Weights of a small mixture-of-experts language model, trained from scratch on English Wikipedia: 13 layers, 32 SwiGLU neurons an expert.
Below are experts of layer 6 (counted from 0) of a mixture-of-experts language model. Rows are named router (the router's row for the expert), gate (a neuron's input weights, with its number), up (a neuron's input weights, with its number) and show model dimensions 96-191. Each number is 128 + 32 x the weight over its row's rms, rounded and kept within 0 to 255. Numbers have three digits each.
Before each expert's rows: a language model's description of what the expert responds to. This comes from a sample of Wikipedia text that the model never trained on.

# expert 61
What it handles: Capital letters opening names. Capital letters or capitalized first pieces of personal and place names, often rare or foreign, such as Mac, Bel, Gw, Z, Ch.
router:161090147118159130104086088102153082131147127152089147135087145180115133113070195109128179173115136152148068108131180131117138136142148123144125150151130123161126146115168177128107085199108102129078131107079134079147149073077115083093168140172172138182094135053125184078105203164138118118
gate1:191168176139084111107143114120146106129115142101118137144136177110118105200086093104145136149069089096107155099155157108152130146138065123154078155110082108153156145125105183083179105176112154144084112116200114148130112131120120139138121155133082169186185118100154098179110129127172137056
up1:120101129132125145164145141117140148102115096091109106132094089151148131176134102099062128065102116130094188135131089074155147126100162170115145135092203131127121093160065163121130172147116126137136153119157023128156133197138138155137108109067101135124122132189165187198090127123150162074
gate2:106164077126113123133116091134181142116163182130104123136169158187151103145093109111078172173123091110191181104125089131134176114161122170078096097104121111143164064107130129101118095147181157131126129141145111164131117105134103079104166118117092071135129127111152148156079077138155140117
up2:100183135061090139137037069069110121099131159106153133179163114117098131152114129119138124166115079103114081147115082049128133140111197149097130139119128070129219161149105171139100111146168104111106161146084114129146155163117085115120157097092134101200116147106099112109129084103149156139
gate3:171112133126177068100170190130139157080120144098078109114188109093107092182159124149106138186125124131120119152138145147141147131105143134148138060049103097123116125187136145091081102133135196072082136106134122159174085080126118088111092146118153119129110156161171152105162103167121122066
up3:098109170139134206104114126126116145128136182102076179097120228170111086113127135129132138092168075116101110170126069140138112180186160113075174142127124119122154132122173136127110107158120120170063177080104078073109115099133157144136142173148146115139142178127071129149171123187120137195
gate4:134089137137142110132160184135131089128156098105139093078163164148087081097155132162145120116064125111139136145098053109158132112135147134113128081114131129104106138108135071068137064180143156101109141069126109077177111118145142124079128160070083133157090148090182097102166094119081187121
up4:055074106052068172115095178115123201089161151088093151129151137149152129126123187130133114149152146147127133093086144115154091144132114097122151117150177131143102196141134171133160198127142112165227123146092071141106136120104151129097105169112156110090177148078150070145116095036146073134
gate5:129140112107181114187161111154129130116113090152144133118150109146102129083167103147149178124156101100122150164186190113093143128124071099146138095167099157124082140079145155134114134152128063183075125189095070131141171148136162131171196103110142123137145104173128084183149108097126147137
up5:076107084177089144112170138110189112168140126114185206119097060122086178193091119156160133157107207113135147104095104102145143139149116188150127149158168141117120158127130115114121153093160106103142149153140137100129172107134114158125075178143175104135105157126120127069139099119144097186

# expert 44
What it handles: Table cell separators. Pipe separators between table cells, especially right after a date or number, plus semicolons in score lists and °N in coordinates.
router:109140148140109027146150065095125114174104149038115186083146100131133084130116177079122128074110113140139088141170108105112135126116096155131077150114129127070107073119162124046133126152102138152150093146088088150114154172136130149126145129084149121137108119145138118084133151060103190176
gate0:150075092096164117132129088142159158164154206092135127121125111168134090191076116142175081181059163137133076117124143121119154132173119174163107097110139145139139120129114105117156104120128157124116143151056091102122091167156158062166152178113102145165148123088141059117178124099145152136
up0:108068176112076086133094152121145090113167180142123136147132099055133145090113138070119105132117075148111115131171098137140171105133182164141135115120122073115117118160131125139103112174021089147138104178112151191102161184137140148136204106153160144088097089130067130134123162164152128132
gate1:132167188151109116108135117147152142149086179083063119176143077083161129104136218173127119172107101110130111137117206139162138067132149125116125131156147169143094168096181156102163113139150141119170028128071138133168095148202135121166135147113162144169127154155103163102095070149180147106
up1:136156182090106168120106082142166149076167107198098160161123157121142095137182119144085187127097108124156169131075174175154160168112142143100043123090146170105051118076192199131154132132115109139143135113091187135120102120145118101131170134103090140146110187121087153098160115153182131106
gate2:105128120181138106130149103166125097162147144034188164121181133125141046130089132146155077132131115127162147155102140181146136071101133113140096149104132154084097152145102149132185140079171102096095131138120143134192114117107182126115169143103130100118152157152123074164083153107145089098
up2:130132153093130126110112135150180155161108099104161092154162128119109167123096091124104132063112131181125158132123094094089125156058094162150180183146142124124088053099126139052165103119131118086105123141116137116130063087128109170133130155051153186165082149133127180107119183131139171156
gate3:104119202116151138124184112130182107109116077076177144111130101134116129147086112131090122070100142094161133131149151138105134154078111099119137135093051129103101098125130162199090135126128109154096097141138102107132111139146093132135143144107153139116120142166119117106151158121104143117
up3:125131085103136103157090177104099125144056157149163187058149157121090157127150110126114114103137120090124104172131155094130133091173181163059165179177182176057160140131157135100148115126094100126139144155166182139128149074104133115150116090128115149164158091190056160105114146170124153139
gate4:066146149084207097081086143122085121101142147067166160119083067190092122127093155146175124147132193139063131089164115183132088143102083167088142147130133163164170110095147135054140139120113156104154152145127162114112109140138161140149102117102143114143168106153134110181129144080092108186
up4:116110091118107074110122147092190106147101141131138125116100114136058190062124130162148201162129111138145155123124169128088127092129153148154138135159127121036123137081147139084113096208130120142126130133108116061155105125035115183171115147127147123135135079092042111150102117122128141104

# expert 7
What it handles: Capitalized name-starting pieces. First capitalized piece of a proper name or title, often after "the" or a quote, such as Women's, National, San, Royal, No.
router:164114170122117153136141147131161145133054115132119147098033171160086162202140122136099125053085106146120064087128160131099122174089103147139166107121152117124157124081122205115136093079122091108119129161110103048084085055114153155162082129185130112183111109106155150119106105194120057128
gate1:131132124118173107139125111097121208135165092068130087130110180118145129110065121122152128118147090174139073140168147137118125156079131137139107113112071098047123055146100089099128140136133113183137121131181106160126144154112163184205107174109116174141151113185111122150082140131147168083
up1:128162138116143138170126182148104120155132184057109170117119104099132116156091108179174117172134175127138151105164140135149098125125174191156115074122154154133130157142093173109135078130110156133161102078091097097068169115121169131154117157098147060134066101123045126130145123110102088157
gate2:154174113129124087143074142136089087061118156133149185121122160145160118124144140105101095044184121139100161135119169175154124058104084158100161086111145098120096136155131185194139141114115103146240117096131152148117129121144167133067075158155128165174152061181084130103138128114140100153
up2:087103144101158085127116120097158164127122108088112171088121117058139141115112134178096150179172091187129157127101091135096118083131163119087151188141124154142122113069155122127137178131107104137075150115104131144145130205103102152164071145144154069131135182138118110116109145142106144139
gate3:098080141177135144086035172133140175141136171134093174114055101115142147092109143135129066107077153141157159180099163145077176092113098153136074152163105153151135169136149148117127164107072125081174097201116110161115104159142116116124110117144127127126103095160132210074141130140142036113
up3:097133185132150119110085155087110133132126104105160123123158175063107181138068119125076152102132087112105106137135140175031107152123128160120100161148105124155113089117175182118138106159129180081119120125114100148138118092165121083059147122117090096149095109085127162153121087131132103099
gate4:089118148180148164133205155128148158118094137151081129159120141112171077173124155151155156115133097082126125129144155146109106084144150105114136135113109123102157128191128076121112123101166189171180154191164174118140101161136141108189112150156154094154079115099178125161129151157159125127
up4:081077146079127136150158121150135126118144175142135116108106143097142150086131112153093127200161100154097094141134159112125142133112075126087157144100116039072158107167131131149149140181128065151160165087173203119130140119077139116133131128196100195103105161111105176141119152146153107117
gate5:173092141216085136101086153075190113123125148140069144140138146118083080129135100059129117196116115086165169114148098163174147193092161165144162184124137123106189140137140114123173134078104091091157074096050136152116068135150163173133109098116126117119144111116096059140135172137184099112
up5:187162142152177099123156156067106129152194134099097130159144087161068115134042095115176120110146174116132157137110062108138136175085145093128202134115120082072117104113103140102132157118109112070135161198113088121105102118135134082159073115114136159101093069114115190107141157157146144148

# expert 12
What it handles: Relative and demonstrative pronouns. Pronouns and determiners opening clauses, especially that, which, who, where, as, other, some, same, often after census figures or commas.
router:139150113154105151118166133118148120138178117140211120111135145103087136090076083150050129025066153080081106203122057134083097091100136123109103104143086151158181077163100100168099140130098169071073077122136164099152151125171084097174133124118117063107028105098118089106103148154155169084
gate1:084131106137099157101151182169150120136168174193103173116134196124162156108103126178156101137132075113091137128149136106113144141120164110122126137119172118076111113118083120129162132161088173096159085108079149142126111125103146080141142092150101100154075137117047106073191164201179143124
up1:138127155120102151149140083104117190125029093160130115127167074094158086139112186096121141161078069149097162123115143083136111114205187130157134091169127154176102098115094137163108093107126097118107109101115124153101124144103117123104131148117191165089174143157186125137129126075174144111
gate2:147123106121121146087174137166115142081095137123140132114172105097140167164119109162098086056166101111138099128111130139123153132145147126110134112125106113137197125095082121156120136177113090100067110089134117142119124079145047070133045154133152143078188093110109138143126162175105122102
up2:152158152103120202150165097091198080153197134104112132139177178214111087102162155094163115147151133086101127118096129102152072149172137147142129124108152098066132144148203141120136203125198167134140128127194113152129103142113111092072132144114143197125144131099154141098164088109138179143
gate3:110115165110132152112107127142127107159168084163153106086082112080130141145142182122132143130079133109118111127152103105136174112135096175141115105121124098105179137149155121160154136083234156063099154165103096116113139064165101141112111146151127134142077077166106033119124141115137133145
up3:141151153095152153130176131140177084153145187148139100146169143095138157107181160112164136161038113101135097115074145081113131141166180131149149118115113133109104077104127129155134086121170046116113152228120132128162116175110152081125091133127150103179129068126166184128097117108121109099
gate4:131113147086106122132133082121101143132124107197146075101137137112138158098134142151150147077069109108158114147207150106095131111194173110168147133100144182131139104154124089213074184150148118160069074138102116099173123141130127115181183095130147150134119145141128113077085152140126162052
up4:078131117082139097145162103126171154151112136129088126174141114087119188120093152122068123132122103119144138100107148172183111131118119166134100116187120189129181214158136116158119144182111087197138095122179139121138100151109151173169132148114091171057105088111127140151114182116064129095
gate5:111189167134138093097145119155122152083125118132209169077138189112100110123057142154157102068143148101162117194087167092185140130129141115090176153171140111110196115138136109101194102150181087089083098150088158156119186150167121102114132123140125108157084119120146080160128181093137179138
up5:086122153137145093154055142187145079149097129108105153124172148142095169153173109162109158170136153137108147121152138149147074059180148139084089111060085104088064134117104195143135115125074195168103064111148136063177116176108087135082073109134119112110155120158140107141152116187120153147

# expert 39
What it handles: Infobox and table labels. Field labels and headers in infoboxes, stats tables and section headings, such as Total, Personal, Preceded, Coordinates, By submission, plus score dashes.
router:121107137132115161117093121136086160149183079163216134117124105159131071147169170138103175117099124038114045155141130056084170165089096136143121062144144082129156131176099120116128109082048145110142074177109111138143154170180176097097099120085109105122105129203116071133168172138207114088
gate11:099133143099120148076112122101155165155154108092145088124134078128166162196158138115096128072077122127085060135110084171105149070132068110136084131196150100107130116212097097109167071097141140140164118126112160119153099134188130126167139153120115139166127132123122122163163171051177110119
up11:127099151051110100104160159094118125110148123139135162168090113133144078110165168135105108130143200144120098159127123174166144043165127210146165148158145106102116151120093165119103112127079190153094145110108136130131097196179143102165175165111112078176164136064188147141081122114075135094
gate12:176107111072115134179097099180071185125148108102123106101136121143110112140125127115127097089172095158116123134136120089159109106140095103072157018121084087179195152078169112167133136085074105121127156154171111097100117103133108115167152123134146098164191126126136141207135109130198128121
up12:124074160170126169148125164150110102165108191089142062124194135131094127134074139104128126145056104143106104143132120165134171115159152075128145171125081042177124198063099124108128141187088130068078144126203132120106146135174154140100098119140111166145076128137140040176071113136137145089
gate13:144178108116105218078117106098118141132138103067103134116156116189107086110147150116160108074072110136152126166077138095157098111075125121057139093111114140115211116160155158194153152143147142178177110135118075115116067155146122121183087137128075095141179110079125105105087171129167129114
up13:084157107156114142120143148120154121127160130076150103080105089110105099167147110132153104127106117124057084126193164135134168089073133142161158103179113138147144131111136122167100076093102209112118107089121134138210118152089152119116136124190145124089117086172112108104192174116129185164
gate14:136126157104100136093152121123131105118146091127171179129141114107156146177076183144158057191130113117091086102144116095100096113110126195083134102102101081102177112088120108156125127079079127157129110166118163161120129139139074153163144113123110050137179118157193143103108197145173088076
up14:157156138102121135160150122152161169130115114137107178149198054116077079181093093141125104158149184174157091085116106066201174145166157172160150115168135161129177174077155153180135118116161093127122135123157152087138189140167134176112117183076080159108166146098115147120153135068164154127
gate15:128104088159126118189146064151111101140150177166127150115187099102112062129102112143120176105090109160086131134076151111176131154148056090162195114097101143091146152079113076149118163127135156108105138177044089152129210155115157087113169145119202136131104120098081110139126162122155161099
up15:184115114082071102086150127188096118138131130085152118123099195124147104150140136111105140181121103117136100097076140159084134185128142110150114034192123140167127147063116171056064070119181149081106071125137111172141123152147107093118140171168171109165133130046111120165140125124096125127

# expert 18
What it handles: Coordinating conjunctions, possessives. Coordinators and possessive words joining phrases in running prose: and, or, but, &, his, their, its, 's, the.
router:091197157113124167074092180109129174123174102102122126140131137131129161139119155131113170210173165123108135102110154034090123108114136090084032102147077091051138146147064061141107136140174179146139135099157117124149050142155073193083155085129088184131126119126137105123133119164078165173
gate0:089134084105059141116091157194105161101129137135095120138052159170143108125096105113120130166090175141146127145083114127187122144150117158072106186135111130152124174112112113056149136149107146105094143149082209129161113150133173122106144128160157098152097123152148174159135159112138093136
up0:175082119130097166176090134175109156124137117141087152113120053092158153094112125124130192124176104106149086193069225168117142143110137129136106163161056075106146169112150176104117152080154117167152105118065100144168118092129133140111182132100083106103189181175085139106109140121123072129
gate1:118152128198185140107171125121142101112154108152122142089187126099079056131190157120101129095148112161079183148099125078128141193125154141207098132100169081154187197134107109113143125122171167143160162157107167112127114139140188131152163067110076180148129126150126099106126118162138085086
up1:085120143103102118187125076134151094120101087191161124126085085146137159170105117166126116184174126130152110106071158106138109159113136128107138108113113157153129097138145099132093110100093149171177103080155229113124130116126121060146094152116145111064099177115124121134153141102123093161
gate2:145080145152093142120146101197125181117103158095210136095093096149182166138162160082093110118105135149098110116125203153124108140210069146109101166122089147070128113169136050161089102146101128159108138107115184117183140141139100125119068147077137126098131138085136108057117159198110114178
up2:085127082146111148114119174104131085163093092132123065117067114141095110163123134119144101120090109121178102065077185175131087121102127143106139157154076084106182113128144182185153130098123094064094114139121065124116116166060088078092123144128133174087091137131089129134159108104137106151
gate3:126154120053111081102125039093136122107133098148103137149116136167113153109108092156169133145168165091146094144088129113176109104166145074157118064110123122093165093114162110061133160104099153071105026138135073089096159127187079122143160113135122111113121141138102108184119134134116081107
up3:143107120133149092152137158128158143111149136148139171151097152177168116192093082157149088098117136050175102230111167149160179127123108099135132120118189111137154130132145149126149141084069144092114172154109056166111131101147111141145128156066187116157186141152134119116162117100090166245
gate4:141100140135142159118033122119100099123164125185069127135115202151135117161153127172099142175148168108109072121150094107174119142113080105157088124116106069196162181134120081137123141139141099138055131137096120103158066155114136123048185114128138149202100135156086169127147113112090168147
up4:172068150128112100203169137155099126171164159131140096117136101167156157115118134122129145144110084096112083119161125082206107160120120109100193112167152183151149175128209107136145135163141148106167062149206075120180124120105146080141081132133115085136174073116169106169121032198108130147

# expert 4
What it handles: Table column separators. Pipe separators opening or between cells in wiki tables and results grids, plus list hyphens and semicolons, such as | W, Pld |, ;.
router:177117175176179097085140122083099194152155208124176112155149115092172113070092209127124181167154153162170098172138109153086104147047103158145168107140105080105122077136115118111108198125068160113059110061140153202156072099158141133124134116167049186126143179157118108130152138131138128140
gate0:163127123102131141049179122056129146105155098106111198121156074150102184151116167117126160176109121160116095133158184099130112088135075175158139143149105081195102129136156085102127196147134151182177134125094112071120103164169145097133150190128105151142144119149121108076139142077085170084
up0:160113151139142135082132169139133159096144152167113139124161094106104132139181154127111130147152129179176133077121147142103088125145163172068110180093111111137152138127117141097144019165170101165134083087136121088035062133041211090047120163135146141133130105113141121152216149108180141116
gate1:093152100093148094116208089085105152135129164148158142144177139108135123114140134137138135146121123049154089155135091153169151126127151125111169159109141079220174145168180094116072134115117138150172183192133189171101110125120113133069112179091080131119111189097122131152174146112121138137
up1:149128118107119167092103140171180130164079165108119177166130171107092163176186116091106126134115158103126085160104162149146156136142089163146082131139115118083081158089087145152092127082209081068127111143173081127168156147146176138153121129055156101195162147085101104138174087145086158099
gate2:134106122123145107072121106130134163147136162149142152089137079100159127122105118113151077178148117177103066126169167091127109136132138137151150124104076116040129115136056117125100103098088151126176054117160120173096125137126143168137118107099055123115096186119153138184119055133136091099
up2:104075118111102109152049148149066185146107151075140159107137113126156126102127120120093160126090170103158074134134123097154123141106142165121129155090123130138096125149076134190170094131116095111192131148164134177182138162173137067106195104130130125126055080081115164091140123102087149156
gate3:094085147163149092159139090151090151136136149154186156088152072100071131086103123183126179161143104128169062119174089127136120175078127120103092150163098038147108139074078138162169120116115108077110171122153155159093124150127101109146153197144041119143140129145149119111124116125101094131
up3:151132166127168111145149113082212124137132130095096120124160165119103078132123119125079124086162096176155088167121140119147152115139122059156138120128153139066122082167166089191124142169179097196188166145128127087082157177169132170151119111088175134153137114122123144145068084151140122122
gate4:135100171134181061084070153167096120096125136176186135099125135130160103176072094070110135100191126105124127108151153088134090147087124134099106121141157136155050142077054100101154171088143164175146170100121121119125119145138148072107142173126115137091131180244129156110144153142110057126
up4:144177156144152107168150096116138080104136126063106162128106102127156203179102078158156119214108154124165099118120102179109159111111097161148136124150116129172204153138156104121151122128126121118067120172127122165199182111131092210067095159093108081168129069096059148112175070131127148078

# expert 16
What it handles: Clause-joining commas. Commas ending clauses and phrases in narrative prose, plus conjunctions like and, but, when, where, while that link clauses.
router:151144092087110059132083105134129176143128202141198205149166113108121161187061167113076059166129115125152085131112113135149081152122100111155059162056086125074134110149153104155136094121131141141150160151126144177162122166153149111075122096153146114069117104172148137110099129093111090099
gate1:146119126131133179126107080099108092149156089110075128131134122158106078140158150119102127138110126131063069096107148089129170175121113160162150174078112128113159148117111115092159144101085160161119185092100121140093096125158147134143178119184146155103139118101154108095194158153076137105
up1:048091110142152069174112115150119074103088142129163177073100104122130158170136104148149205086111156134174175139201129139130097179162110092142172141121078120062105121174152131143089078121118139114175145127103110132143101127088157077077164141154137149050161111133085129117152139092086174159
gate2:150133173159164146121165124207171163163104190050084145099109079095097103114127123186146113144126120102142082132123127140092110092141110107100150146141150156094170096154145138094130124097046211103104177089135088154129082198063147136094127173194167167080094141150165108071193127129150119093
up2:142205060106077120112093082055137180057136153162038132143135105141109116128180086177081138110098081127142186132127107103151131097128129120139113146127098162099147129145129145157153183156084130109113089160119141097085091111107122153134134102133131152104086098096135111133134116137185111129
gate3:131064162156071059073154099129217128078105169153107156172135095131072100134102100161112130158183139151137185146126120141106212118177133069117057127115155121127061126108130131127114153159098166184134100057098141138119119135149087091161162104123118150137155191129083075117144144145112168103
up3:124210107104113134126128182134129117088159126066125082092115157175164162102174076139147162131103165082107120099080117068091091192146109083122185113138068131113133114150117067115158141159126092104139120106163138113138096177153129065135104134080087116115124114128202094149095142158100083131
gate4:159089160129142104071080109138160104083151127134149119076079095145118110115090127123082128083141124110092097132115166111198111139208113154093065142145078112118121119185154104116140101197140119170144131145154095108066101102118122109118191142116217159102123116078145147136123138165110125147
up4:163103168171049132125161101137116109085092093143137150174125140137105133143115148111191128177069126130103172116116186109151189143132170109155165091153155159089179182110119189133161130144112125131078101167144126174101133122129122139121135071073133055090188067128076139087202148155103166109
gate5:139176133119150176149202111134113098119117166087162170139121120148133092138098147104059116187126146083073090157167050149077123134140152098153184142104172088121150099114164110117121142141151082104147186147105097131145134148164123132109110165142129114134070206147130087106134119109112059070
up5:143116133077102059107117152124187091138153096118089107073073138152054123194131134124086161136149137125167152124153141087185100177156125185137113161099142160121105095154059173103087136103061129146114063164127159146118144105131097166149106062154139122134154101138136123133141159161147128068

# expert 27
What it handles: Openers before foreign words. Short foreign words and opening brackets or quotes before non-English or bracketed text, such as de, al, o, the ( before authorities or distances.
router:062086126045117164121171165103126104177107141154123184169127158107159132128054181093201127157102109138141153068126193082155119122111155108113166149148099073140093178104121115153077108089118123130180146101107156155152159130092090113101101129143183175128110196087151182128069092109124173114
gate0:134104044109111139114141187025098166110180141119063186093139101131153093094090131183153190127127158142152168130109180140159160132147142127091114105100151122099181184176111150155116128082161156134147102140070131158162154126159115103146107143153163093114135128113149069086185047118131160114
up0:147124110155141146091125133041113149189102094136150129151117144092170120066060140141106093156168114156117102060144113153088089121077108130087091105096130123155147094144102051071078154116198100114153137143124106139116146036125125190128144182092144123185110166155126178123146107118155136190
gate1:075117089038102122132143156113111145151112095127121129128131144144118099166156123160130035104082075095104163079099159102139140143186131111080125127110076185106126119120128155106159131085133097137106123111084186136122125088152147122094119119147086128136128109195148083104109106084111121138
up1:151153147125163142211171151117110079108144084123081081093156117108135115103124085147141139114194128166091190114148117152133097104142156065165099163059135216119149111142159145182138075103165091124098128127126126156118133151097152089115152123149091135078173075094135192107216141117134116111
gate2:108067076068132127115093091168088109155128114126150104090206119109089180148084113207166111123167064154134148148131157080061093136090139160207094128097159143179105129091139083060136120084102102101161125136070164146181121102092110129083130149115134085125209154082135137096140114125173149117
up2:074126074106045120182168086181094122153150192169104179117088123049090185157096082118108115062078139122137144052107156103140133085135090129092178061090181109170143141101085085096124120117153105111064141145158171128141127097128095129114087163169073070137125163074132127113133154100147111105
gate3:097107093123153076121172149135108116174203100139094155130145139104074130067104138171096107095085118124134112061156144133124126124110069065111161136078098107133120136124172151089200121115120184162180151091139129141171151136168105133088192084144090154183132133113100142105101114099112108111
up3:151102156169119111075150162142135079159158147156151127085072150139122094146155091112089087136139106126170173200115130166149158145092109144123158147097167068140127126082112081197123115171095088145143099076154065160146109097164071120150146112090152141080145161140111175125157066156143082147
gate4:116115159094133101107203124111135149201138187109099100139120093129087162156142190163133150155100125103134185135115135140119128110131131139089115147126145123090136097113158107156107166097040069161151174143182105176126140138116120155144165153118108093102113091060102166099175141134166120104
up4:095147027164136141110105116093097142070142085096145114094170163168120112146144120116156100150166116132119099097056085089125106162127102165146233216116120156138120100160136143156136141101124163143067110088120097129179094131126109092151131073120132137162135117127108095133135144164130136128

# expert 34
What it handles: Names and award cells. Pipes and semicolons after category or award names in tables and lists, plus common first names such as John, David, William.
router:138141180166104111165170109102046151130139211127157185154102126140023172109087203081199117053119116165132082147120130082110100121173156113160169163128097111197115178095132183030125155121081170138081092092058094091119114114129058145114128120133104146166112145113124142170165096175136094143
gate0:150146152117180124108093110069126189128101141189075141099114055124102101140155162154169091127192149145100131105160142145091070153120164110174128118100122115126111114102110078124086115120165161095114128123093129134094101135182105091093146162121135078135149113164088153119162121161095065128
up0:135145102153106150101153146174126117164137114104104130119056131124135122116125173128079117094153119103168126153082142093102173159088122101131117156135171118163126156179117104172121103163142161121104095109136095136136122121085091123107080153104049066115112157128132146144181126130093069074
gate1:160138110183149119101134121070157099139113131111129226118126120129134120159138149089165173140133160195101076142104141143121080085145114144154142189112125101197132105097101141112092189088089180106124105104087092085106116168207156095100156199121168145172186146084149092124148156144159118172
up1:076091143135104139124104155122017150096093145136143079165153116060150137136067118124126161142122115169109118087098103153086119156147129100124133129111129136052116103175162123195150087129108097139086150089044202156105122100083133116115109111111107150139093210161126145179148149110153182118
gate2:172173121090118126108142117139131161114203106064152115110125171121157144133065126121112193139081145106144114132112115136079076110084138105134071113114140071110179118075130121112147112154133120131145073151124203129128102117147129133070164179122042179146163170174148130122124090157147115163
up2:160160126096107137148121119138181070115211119099117159169108181134067100150147114165132202138071097110107163156064147136143074172178158114138149129175137146101096105139085105178125095196092148091115124174143193149111139081143126129095150111157146154079156191136107146091151132102139134110
gate3:149137131143133146128109133123115082074145094100162155116167094095093100089141168160138187141105134117131168176100091177171150095198152117127113148170111126136099202135080195127145181159149151110113087110105117131216125166181097144084121148077148123101091149167110173142110093136108130112
up3:140095154101122151133133167153117155143092048160141127094142107153174090171105149088167086102166103088148116153102178064103118146094135077166139095148105192127175126051100108108151159066120125145164176126136131155053201077063137133212122103140098160151126139129147114082146124089110146133
gate4:145121110116134120126157107162109206100108125129121186112095137134116122123160146046152129093141115124028115123108090102163090165099113130065117141137100156144158144119147155081083130176106179130095147143112103125160117142101110130093092141121053145197139154101137148109168144092157162096
up4:161104170111084086148168097079096067109181146062082127121155125102115168116116129091189149194095140119147142138111071096107113062118069111124107121131143229155138142119114121145132171192092180185140079083173108114203092092117103101099134106121127119153132074112120130133134130112146125118

# expert 17
What it handles: Auxiliary verbs, name cells. Forms of be and have after a subject, like was appointed, is, were, had been, plus pipes ending names in succession boxes and tables.
router:067104120173127113116146201110176179162142097109113084132165085114085161107131141172166140047129107159142082088159131118138126143133076170065083193107087178129127091133165130104102218143168086180165115141173126145170157147165081080087135081137140118142164178138083211133154153084139125129
gate0:136124146144148093141158101116138119086153094109092116144104129172153091143120117111100124135108113110145186164138145127104108143146147070104096093132123109160057092108130099175102086108191075192107157150142189132155157191154101115100096170098109163138123180150146145195105110103155100128
up0:113143171123139140164184103153085067134112127151142103122172136135134157091073171153143112151170155168120145087088127133097130145146160116108096093156087114127113154177158163174146160143160137123086053066094122169096134102053129169127103140125134105160185103086107137101100167061150151109
gate1:075103115109171115088116147066114153058122180123140137104125108194084172088130148134122178131150098161124127137133166151191074108129142154127126139108095110138127128158105136122129072103091190095104061082188119076139156110131158104127178123129145128041196119108107128129079084123116144101
up1:156129141087095110104119082123143087112139113115121152154093102143079156162096141100128184124144207125101122146110178113145075093083049097112163107169247128137127196121151153161094087097108078117113135154090109030138104136172123116116104133126139151169114091102148145132117143138157137129
gate2:159096144142155144144155070153168149147166153121079186174117132161094121139139129151138179124138087137141141132102116153155144119195080165127174114069126138143171131126172080136136166108114074179082101182177050143158108157113103141087114150136142066122125165148160101104093109056143108094
up2:152122130129075144116198114091147132054070146078156213073129109112172209160130114136108117109166143083105184121135145096106146158124141169144144127167051184151111144181156131186124104178135132154094110135114163189104173081096121115122083149109119102120102134112115136131090129101121118149
gate3:146164095096146152114163096135163105092103144088155209091184104134142120128128083112153144132154137092138091115155086140186132145132115115108099195120095118109144129118082116138109114111106116084176118122164104100141114144186120114129112128156111169124058211168152119094137181083179133184
up3:088155168144131083116090107108137168138154145110061104126154140162182142160172128182152159117109125189115133164081158109198137167122108110132137091085120100111121165103112101110168122195133122151155130154145109170089112158118108111115170144147062134096100131104085158148110104141150149130
gate4:144150127131147095109078110145109184156130139138153092090082117151143133142073170127166130113135105127089128122161113114128074099128197203145135110135135125168167099070194107169216098177139152129190150169148187137149153128162102165117165161117128119120084164130139135152115085121106135129
up4:099126131132159110090135131123138163061139080140142122164166159191097180133157163116127123142156164143107125122145088104144132099148109079134138184158133074112117143153109119093145095126095102133103137154112103197133120093133159117183154128124088056053141146145072163150067092159135159110

# expert 57
What it handles: Copulas and list field names. Forms of be such as was, is, were, and field names after a dash in infobox lists, such as Kingdom, Type, History.
router:074114115126131119110133121151128192138151105146096053085232121105096144140144095126178188146107175130084181118153151083084119167172129095100138144119198103172138130093122149118083172170124086158143139168093138166146165082201159060044130093079176129157175122127118161164176222085137181091
gate0:136141117156133113107179107145176124086158119148154133128175105110126155116160140157167129210111097100061134140142157142084167144084166107145142185139141060145138095082140140175107125155127119156093104218159139131093099089165139107160131098142201078177088135109142117112121219166121160179
up0:153164149097044083200146147132127146117101133114153075121126174137159107135182092133136187116120127201095105142204182175147157181181146113138167142122099151109150163145159122180130161155129068093163085182136127136127101114094144167161080115068139125177154124227165119160107138100156082138
gate1:121095136167128050120105126169147199115119115132137124150082100117152147100120178111155135132156133164069107140179128139144142184141138122186113141158086068160162179161173129136140105146092127166124169120100163096159179084098126086102096129098163092070122108127141150068159190132105127080
up1:124136127070122165150146064125132152112156095139101078112131174138178151072179139162143127094078139130117078117123088166131117169084128096081102122156091183086127142159085155144116130110111090150129087086168058082192139169115088144135194140139104152124135125144072168105179090173166077127
gate2:137118081119177182116108171150134168161078121178112169100165106121126139084120131169073099121104155140087126103129146177128174166098159094120173129089105128163149177127157165150092140076124157151115146095131165115095130157178160111152178164127119135104128098123172135125199149088139176116
up2:145152164165132125161083154185172138109090105135170159095161111118109115166085131169174074144066135100119058053097138060096185099114124168153133124180153126130127126095101080104156123073141145117101153073142120109135147108059142124100091119098167158185181099159143119193122180094149118133
gate3:131100114136103175135121161162125163097118171074142165132189098115111111140141112111168158157105096127134180158158121162162120123128099121135147082158133117116092166119174137099043140168142147191166136098122186146132102143126207101087152097123145135118159120168080126076205155102078160095
up3:099103114099159174118156146158093043112121138108153137091171062137151117153106111114156127118174153108086143143161167073089134166112145084128104110205119116136137130075053133167112156098104144120115115104116114193166150149149116179126148112162129174180159141118093150093162136108166076115
gate4:163166103105135109087144092121091094153173144194095112059131157125139149143112097145141166061066116109132206197110130146135141126211144142164150184131145065123114103123125152156052074094166119149045135125073170145068078126124181131140087130166175138138104146135126089109187144140113127099
up4:128108178117142106144135150152199120138056128117135130131071164159126105153166159054152136191100150150119103105147085209193120110135148132158137139080111140120139081134098131086122052120076157146113172152137093119134155091145145154114077149138084179097152137103115177105067105155152093174